{
  "experts_per_token": 1,
  "d_shared_expert": 0,
  "init_std_router": 0.0147,
  "num_attention_heads": 4,
  "head_dim": 96,
  "vocab_size": 23472,
  "norm_eps": 1e-05,
  "positions": "rope",
  "rope_theta": 10000.0,
  "init_std_up": 0.0255,
  "optimizer": "adamw",
  "beta1": 0.9,
  "lr_head": 0.00921,
  "batch_tokens": 131072,
  "dataset": "wikipedia_en"
}
Below are experts of layer 2 (counted from 0) of a mixture-of-experts language model. Rows are named router (the router's row for the expert), gate (a neuron's input weights, with its number), up (a neuron's input weights, with its number) and show model dimensions 96-143. Each number is 500 + 40 x the weight over its row's rms, rounded and kept within 0 to 999. Numbers have three digits each.
Before each expert's rows: "comes after" lists some tokens at least twice as common just before its tokens as in all text. This comes from a sample of Wikipedia text that the model never trained on. Tokens count by the router's weight.

# expert 11
comes after: " ", " |\n", " However", " is", " one", " end"
router:424505553562492486514503547440515446559444508516484531532486517500459487452491472554501473532511504439490517461550472430476448484496541491462521
gate2:540543548473502495478512545431443540463477525542436512504470524549492439494473533599454522603480531519492575506517588483470470555458434527537536
up2:545550467492475480507482529512491490446474504488450511472518486587523459485474496458493504560477532480430472555476535556533580590552478461482469
gate3:476468516466481538524521491492425507523470474527610541446494490534461536516500494449437533497532533520493434473499481497465535492464504438481575
up3:443579505468515478490514453512524468468412523491512458500567448442548545512517492561508438447506480525470537509430537370516504475549527497424465
gate4:546492552513539539561488520503458468513489481451542511467491564495487484490498468507512452472464512477463556480525509522523481459463505567483545
up4:488440460454585503634543473469512553539528556476499507544511446550518515552595489480516507485465453533516453525581491470422475541530528520521516
gate5:496484535499557485549455532493483479512528522446455531471468503439564456447506476452557507533481540502493473456541478460523569513446499491541536
up5:501478533476574473453501465514475491550487453529520519479471501475489473486509515528513527507542466493545516538482532510593563486512488413487458
gate6:524505493493480520521585498514485493493481441489510494509522509487584489490527485515513541523439456463446483506503504466491525412489513480502494
up6:423542486523443466577487471525537440503472555431560514517476526481461542450524562518514469510379524515455487502538496482442486488511535425468458
gate7:498521473581475424454488527512476447430549515424480522532498521515549514537530487509464552459431601490474472491540493433495442495539464564523495
up7:471514503516564412521542474516512541500504480571463467460517483465475541414558469519503431492573461494446486538515557413515499520513518487456474
gate8:489482461516546558544494465452516479542523493519564498538459465514544434491502556518439432467459522537495508532564580552421477477410528496477568
up8:468443499420522627459481498495465549545457450572537443536463566492472518483489496528469494448485545520476455493493490481454502511460484544527531
gate9:427542491530551534532475474514495453555473519502518572527500534594507507533511431511552430498475555537435620493520518495514470524456530460516531
up9:523476471510476498403499557512453455477494463459510464481516502498514476516538515491518533517521544429425459444463506560510433501539568493486446

# expert 2
comes after: " |", "\n", " in", ")\n", "In", " as"
router:423506555561491488513502547440516447559444507517483533532485518500459487453491472553501473531511504437491516461550472428476447484498540491461521
gate2:625538512480490516496516469494564496493451565556522475511484528476504484462531465563537493421439502400507492509457484488510487466525523464516505
up2:483567490443441523447555476499565481499485616512583403478449502499553534542494514522496535496474489554473502495446526478491555497502540568561482
gate3:417531507495547419568427383505444502543486475575487508518537467508457530529507436492507556531555432493596431511517485426533587590505516492549535
up3:478525450461514531461551509492513552613482488529493531507464538468532524498518540454429526555567574548480532498448465518493539495521439540490514
gate4:467522521537484509512520448519483463502531518511524461440494528461431510476586503530491505479427566500532497467475505511540462548543469440516523
up4:526588526446491450472500408520526502565537509512507482473456534486534497482474539474532466522478464574483585529468533573467539498529445481539546
gate5:420546526440443437515527507451570478567509495510474404462502577516498475500510410523491515461492397429512526436519535512474466470510478466533504
up5:488483517539645492491494463481472547523551431499540454541581493530528494479501556504506440542462537549461503543492480464572535500489479511413461
gate6:529571493501435533483532577542434458537472482422566490440515494445481472468534509473536547537532542532521557567471538544473458426512550519501449
up6:537557517520512449499419437491505483461521466502511543491491454529534505562463450535513526434543453491496495503518497499470454467446490482540543
gate7:461493528496532495518464516452516505560433449472522507580412488418451459498436498570554482496530634519498582438491478443500480501474495471511502
up7:512509487486508561524516471461476550446474472547466503446510513486533503419540528504515519455506511554460565566516462456499440463546509535488570
gate8:528459488465584538515525451551514490552504543509467530454527408520493469504477519497469430562463492434541523479550521498454512519508546457492527
up8:491526538537542521467505450515510591493496436529447588449450443527547538534509507463420494502531597505522465503466468525425519457410494514488502
gate9:506475453516550458519495457525473529489506514500436544541538525487594471522502589517473465517555564471522533496457503503454508514519519576538481
up9:552506449556456492518482531439547488586481592522484522488518511527470481504511454469396525532535525513470503574520484486528462519500575447533517

# expert 6
comes after: "201", "|", "200", "202", "199", " can"
router:424506554561491487513502547441515446559444509516482533532485518500460488453490472554502473534510503438492517461550474426475448483498540491461521
gate2:544572517490436477503459507501480459484476567458511580444574480578511524524501487501525475480570465498415542514572529468451476599569496458454501
up2:525501554409511483574511415538532450526507581431508496500560474554477460494475505556501466519532519518477495572525507497604540548580540479455449
gate3:434514454446513464496569447455497484582465568511490491486472455518494496537501551604572474514497525480491492436543497480468417504469509462469564
up3:447496491540572519518554498556478447509508593532547474502471455501458534535624407524441460529541516430510464455464523481447546543478441512566573
gate4:552414546529508519528511489454532472576428583505536543481492469531456553447582486549520425464546499464513503529475520439444448483502540529498535
up4:465450543524523562461529556491459551512442536539537528554523413479498454462554552442525556506553490526523482436526459457459555497615526570480491
gate5:508471437573543497522531467503507442506489535529489484510519491473423476405524540553445472492437413576451529481531521520515511514550492471513532
up5:528508583551486572452461397555414505508537434507509570520571480548476521523479490551470459495581542479455485552581520606556530482529468438490514
gate6:487525484444540543514539483503508429531450496518506502494469499395502517565576504505403464535474545484437517449474501509548451523501443471546604
up6:481437546477570478567482512495485503468517454577474475486486553542474449466492504476527424486518490502466466517564466475541445544486556482476534
gate7:530444441460459511479528534460577478464435441528528510495493465395525471526493485452567463487455429450525496564472487492588351455520481477462528
up7:502484484546558520507505489501428566456491473506533493493474520593450460494465480514445552482472494535496485443538471561488448531439516465509481
gate8:462494478453462527507497448482474476490408449488530551512503486511573501481531484527479519503481429442451514512557509486515437455540485509448497
up8:458481486543511496516510447442513548510468509492450580519515522512541507465550462501407485502558534511472476522469516549476499544465520470498543
gate9:498437485543451510511483476543515406497456467433568491492471604495494553537535511486547545498460504537557510440545525394501484448519422507491501
up9:439572552493440458475484565494557487390496452561537530488569523504456514474431438460438521479443431479504518506607431423516459519505484485465497

# expert 0
comes after: " |", ",", ":", "200", " July", "–"
router:424506554561490488513502547440514447559444507515483531531486518499461488452491473555502472533511504438491516462550470428476448483497540492462522
gate2:504523485518491495478453579465504441488511461459517492503485528499579531501502454521463433492547475419480565516490466519506476428435451520498540
up2:543473559475543501550477437478482453467521519567491584415493455577494491507473470537491499479456547524541529540468555573506529468463475518479527
gate3:506481501602507508586482512479430463564590573469500488536547515533508461452517467538556462503496546573469473490510486455454531544460601521510473
up3:509469541550479544492448535427520490475488572500567637536519469483466557529485520538530535499505551471453483492526556512442505472567493441572453
gate4:522531508511524508526545472536513472507441486540549509490465463510570524490472561483509501567467454478483519443545597489533487526488420456588489
up4:535463572551524594458479476522512484535518458471553531456485496484467532574501485528536511497507491480616449534398499476474446412454550537453444
gate5:504514572492428506417474535506518523561528534467474563518447512505471528485535463424468491457529477418540513531460510515496465417506558574523503
up5:550523517566551499546570466535421443461544480545497540570506451462458464482552476570483569489524533516504507523581473503462551473517460509494497
gate6:462495518569449522534535412467496478472528546458551486455520446533396423514485486484510440461484544505509536504530513499501514454520467492492527
up6:551524488510447512482543498490472439532549516553470513563464402406519450445429569539503577520434515495429503512535515544466458505455458487491515
gate7:523503444481554498447478507506457503516512500544552536443425494476485463488521518514445580508539470506500455514458504456564441518461506549474528
up7:534480546539458487484518489501537540466444527529488522484580515514529431510444531481491540497552504510500497527506490522520497587504503466457489
gate8:488455448448525506438559512497537516572511417458516449478443577506469440452469561406559497478539516474518449465565530433570433456505447418465530
up8:462532542501506533528442553553490496518573516494456536584586449539551515472505497481512516451523499439483463468585484432531591481505519484572441
gate9:513548483481458522571451504481467487500451424467529609463541510538475553447468450507548500442522489502424456496611503493493459450522530472476444
up9:538434475489489469502452519476506511437494500435488507521496460575488487477522441515486469442507475519483392543444482490441534502462465492565405

# expert 10
comes after: "-", " |", " the", "|", "\n\n", ":"
router:464531523485525551516490530457483462574436498521500536473560504525490479503488496538498469533502459456499480440538419486459474508541500536537531
gate2:498557494500410519527462426544483496515489475456506517623530553448564531498465524428516525454498582463498495529458563523504482462443512478487488
up2:469542540366467554486529449499452481552488515559518515559525512417509560491522476490520494450489548494554454483499569483468447541526517449455488
gate3:524574481476455453532553467519415549503441506529516520451500564502603496542428533529502508460514546470532429503541528517438516493495513487519481
up3:457526445517482453491513457477509447470500584518478493491440496428474373505537505571421512422444519522543488520499520477522439470515522497516446
gate4:515564496440479547489532482474420493593386541471560522541469433536452501456532478504490458477483494518587456523438453500492442475507561491488562
up4:541571533456450535480518419512456474512419536487523484558445500493500444510492486506526457421483523543565476573447420478511439470501548470493553
gate5:481495509499456513479457548506493462508610498430479515495487537528438518553528389510473501510502503505523459573497503511531551527497479479454465
up5:460500515535414540541538609461447434480436535537472537454425532540470470509486436517441443514491487426532474526482542535494441508510446477533482
gate6:503487447388499504460515547497569445492505516506438526564524487553487435497549469480554469510468477500490472469593486472509519489534532408529522
up6:550428574519534547554494478467512560539512431468473470500505484458488504461535475538531542508485436550461502507401536528509466511483517573422544
gate7:605502524457545523504554513512480494554563534523544520551477572523476532521475514473515518510514461484551477507539459483494526505473476444447461
up7:582487466540552432437504578470505438464488513557460412499579526460472475556458452516449513518459428504517496505476486518495512501519504457479513
gate8:489443510514490455533408460415517495550426496538552531511491532481586515437511492539456423497422449451450542460533480458445459487537493506484437
up8:521551487383526503499571489506516469421564511493411556476514507482500489598447516493541562528536597502579451477468538541539538530534553460440491
gate9:424531495522496470505499486470471454517545513445495409484505562554530512481538453589409493471497470501515516545482546507483507452446503492457487
up9:524554507523519527562457453477521538521522544504471442514529545547495494507499470512449477474511466515562446523410508543468547547472454493529513

# expert 5
comes after: " ", " |", ";", "|", "\n\n", " United"
router:424506555561491488512502548440516446559444507517483533531488518500460487453489472553502473533510504437493516462550472427475448483498540491461521
gate2:539506457485556541447600484471504496492454475495552467485484442393490448464456482540579491461470480540520535455514502494527485503513527523552514
up2:545504560532515527502543577540491487527472492569495491509488496502493457528472508499500503477413512540473555438501472409506510515502571485475479
gate3:513490526484500492497502471499429543508444537605569486513493513488569468534441431503539507512514534502423483485530540478427471506522503503484532
up3:463507487445488469535583426503485482514574425512440524460555504546469547449469430515528611486502433435583457548479555470513459517473493532485497
gate4:500506542427489537584445585442552478549515538542577469520576465504579546477539472506525527535434565429504555488455551518444507500528475525539506
up4:526552489441527476475502477474523551502484494581484501511500521473430523534541474544485465580410504490530479448449494505506492556427389462534460
gate5:515476501452496532514537535514520500497452518505465599500536531522485505575499480493457545540586461531503500471493574503442514495514553552482574
up5:439459518503467506461459467520444520502492549500542432448422487475497571562497457441491418537508494508495549463485523553506463570558497433480518
gate6:570520596508485542497580494583507557493495481548568528469468470464451510459517472466465503526517511517455479537456495563502529535418526441472469
up6:469539507565473518507520561531426464489543514493553487409469537573507489406540471483538467586497543523476550463509537458459540456555439473486494
gate7:505540434423433482545568501520525455470457480486483481588528522442508489475540503464492399499552497484472507425542541452486437524556507446517575
up7:504511409501540508547461514527496487481470512468496493504524436568538456427543504523494517586588490488537520568467510561589486537536474533505519
gate8:543520565440523538486529418493456536511513474486535472519511496512584423522521504485545453437534486558512547450484504551530447449461571490438544
up8:497440452548512419481430460509487503547519478490543466483493550483545453463480525530523472466460483527525494507488528521470517559564465476468547
gate9:523525529557593571511448483526508557486470488536549531521464507495511532475521536510442512493509430492469537564475483539568496518533503494520479
up9:518551560443479513551573474486520519490463526433585493567524465485585513519563538540497581474493519460497447416536535470418463396527471536447545

# expert 1
comes after: ".", " of", " A", "A", " E", " in"
router:501532535484530492466547488446520396491428508499495555495547480476473492464506480538486466510532469477461514441521486417468459475540533522536518
gate2:513493430510516475463516459402544480437472508488492477517551560555533488504520458485488450483515344531488494449473504450515499475531503460566480
up2:499464503521536526429478579525525449519496489512514514404539442503466485551459540478500487598445502530448532526546422463590557510534553532560506
gate3:508563459467482519474540516547487538500515523464475442452453509521551534478528452472391514478451481512440508557485538486501475483517454527538443
up3:490484421493503502495540515532556577494483449444480440479525541487544546487495459429473602468526591508514381457452543442432569523532534466547487
gate4:502438448431535490512503555480481522473480560536557460551509506545508444478462485531485535555548511515521596483554504443504526510598486511546530
up4:562513463493528511509491493490562493445472453543445503440512550440522444508471559545477531537486450456468438496467451514537555443532494443451528
gate5:428456548420590550478524548487526461481513519579530468466442511555465500558569430523465501512473422522498457483518505441442513530516523493470551
up5:531461566530516525525508494494475525525519478421565525488429524469419559462530502452577529408499500511538483446464515540486515512446520517529566
gate6:494504552516459498452564505490537449517488503454477473488445496440527409489546503484483538536480504540525571435559556513497467480469497566480522
up6:532516505443543482579528521490605519486543433423509520499524469522457579567524518540576521495471535535492466453520470491399548528498490436486501
gate7:519490403500557525496482504421532453471503456463458529504481467508538460433493561477497536489543501478497540521510539506484504501409501494489521
up7:517527487501502511465521471525506502481476468472507453509510466480504445497506532516521411495458556529452491495457472507441499453499579473550479
gate8:513456497535505547497500548536470526465418535474530477444465513525550501478477478521483440549501519445476520497543507482495552536456477581498452
up8:525564531489523515451473538517504543509566521499528459513458528438499435429498548543442500511507478595516544462506522406519511527503497472539474
gate9:504479573507505585536465515498523553461522449574461544479515470505520462502566519581463540534557446520471474530525507502420491492477506487507543
up9:497500423556567574505530468476494463535494469512586529511532452486501458430482462495529441457478503512488534520486502480539449521426517491572505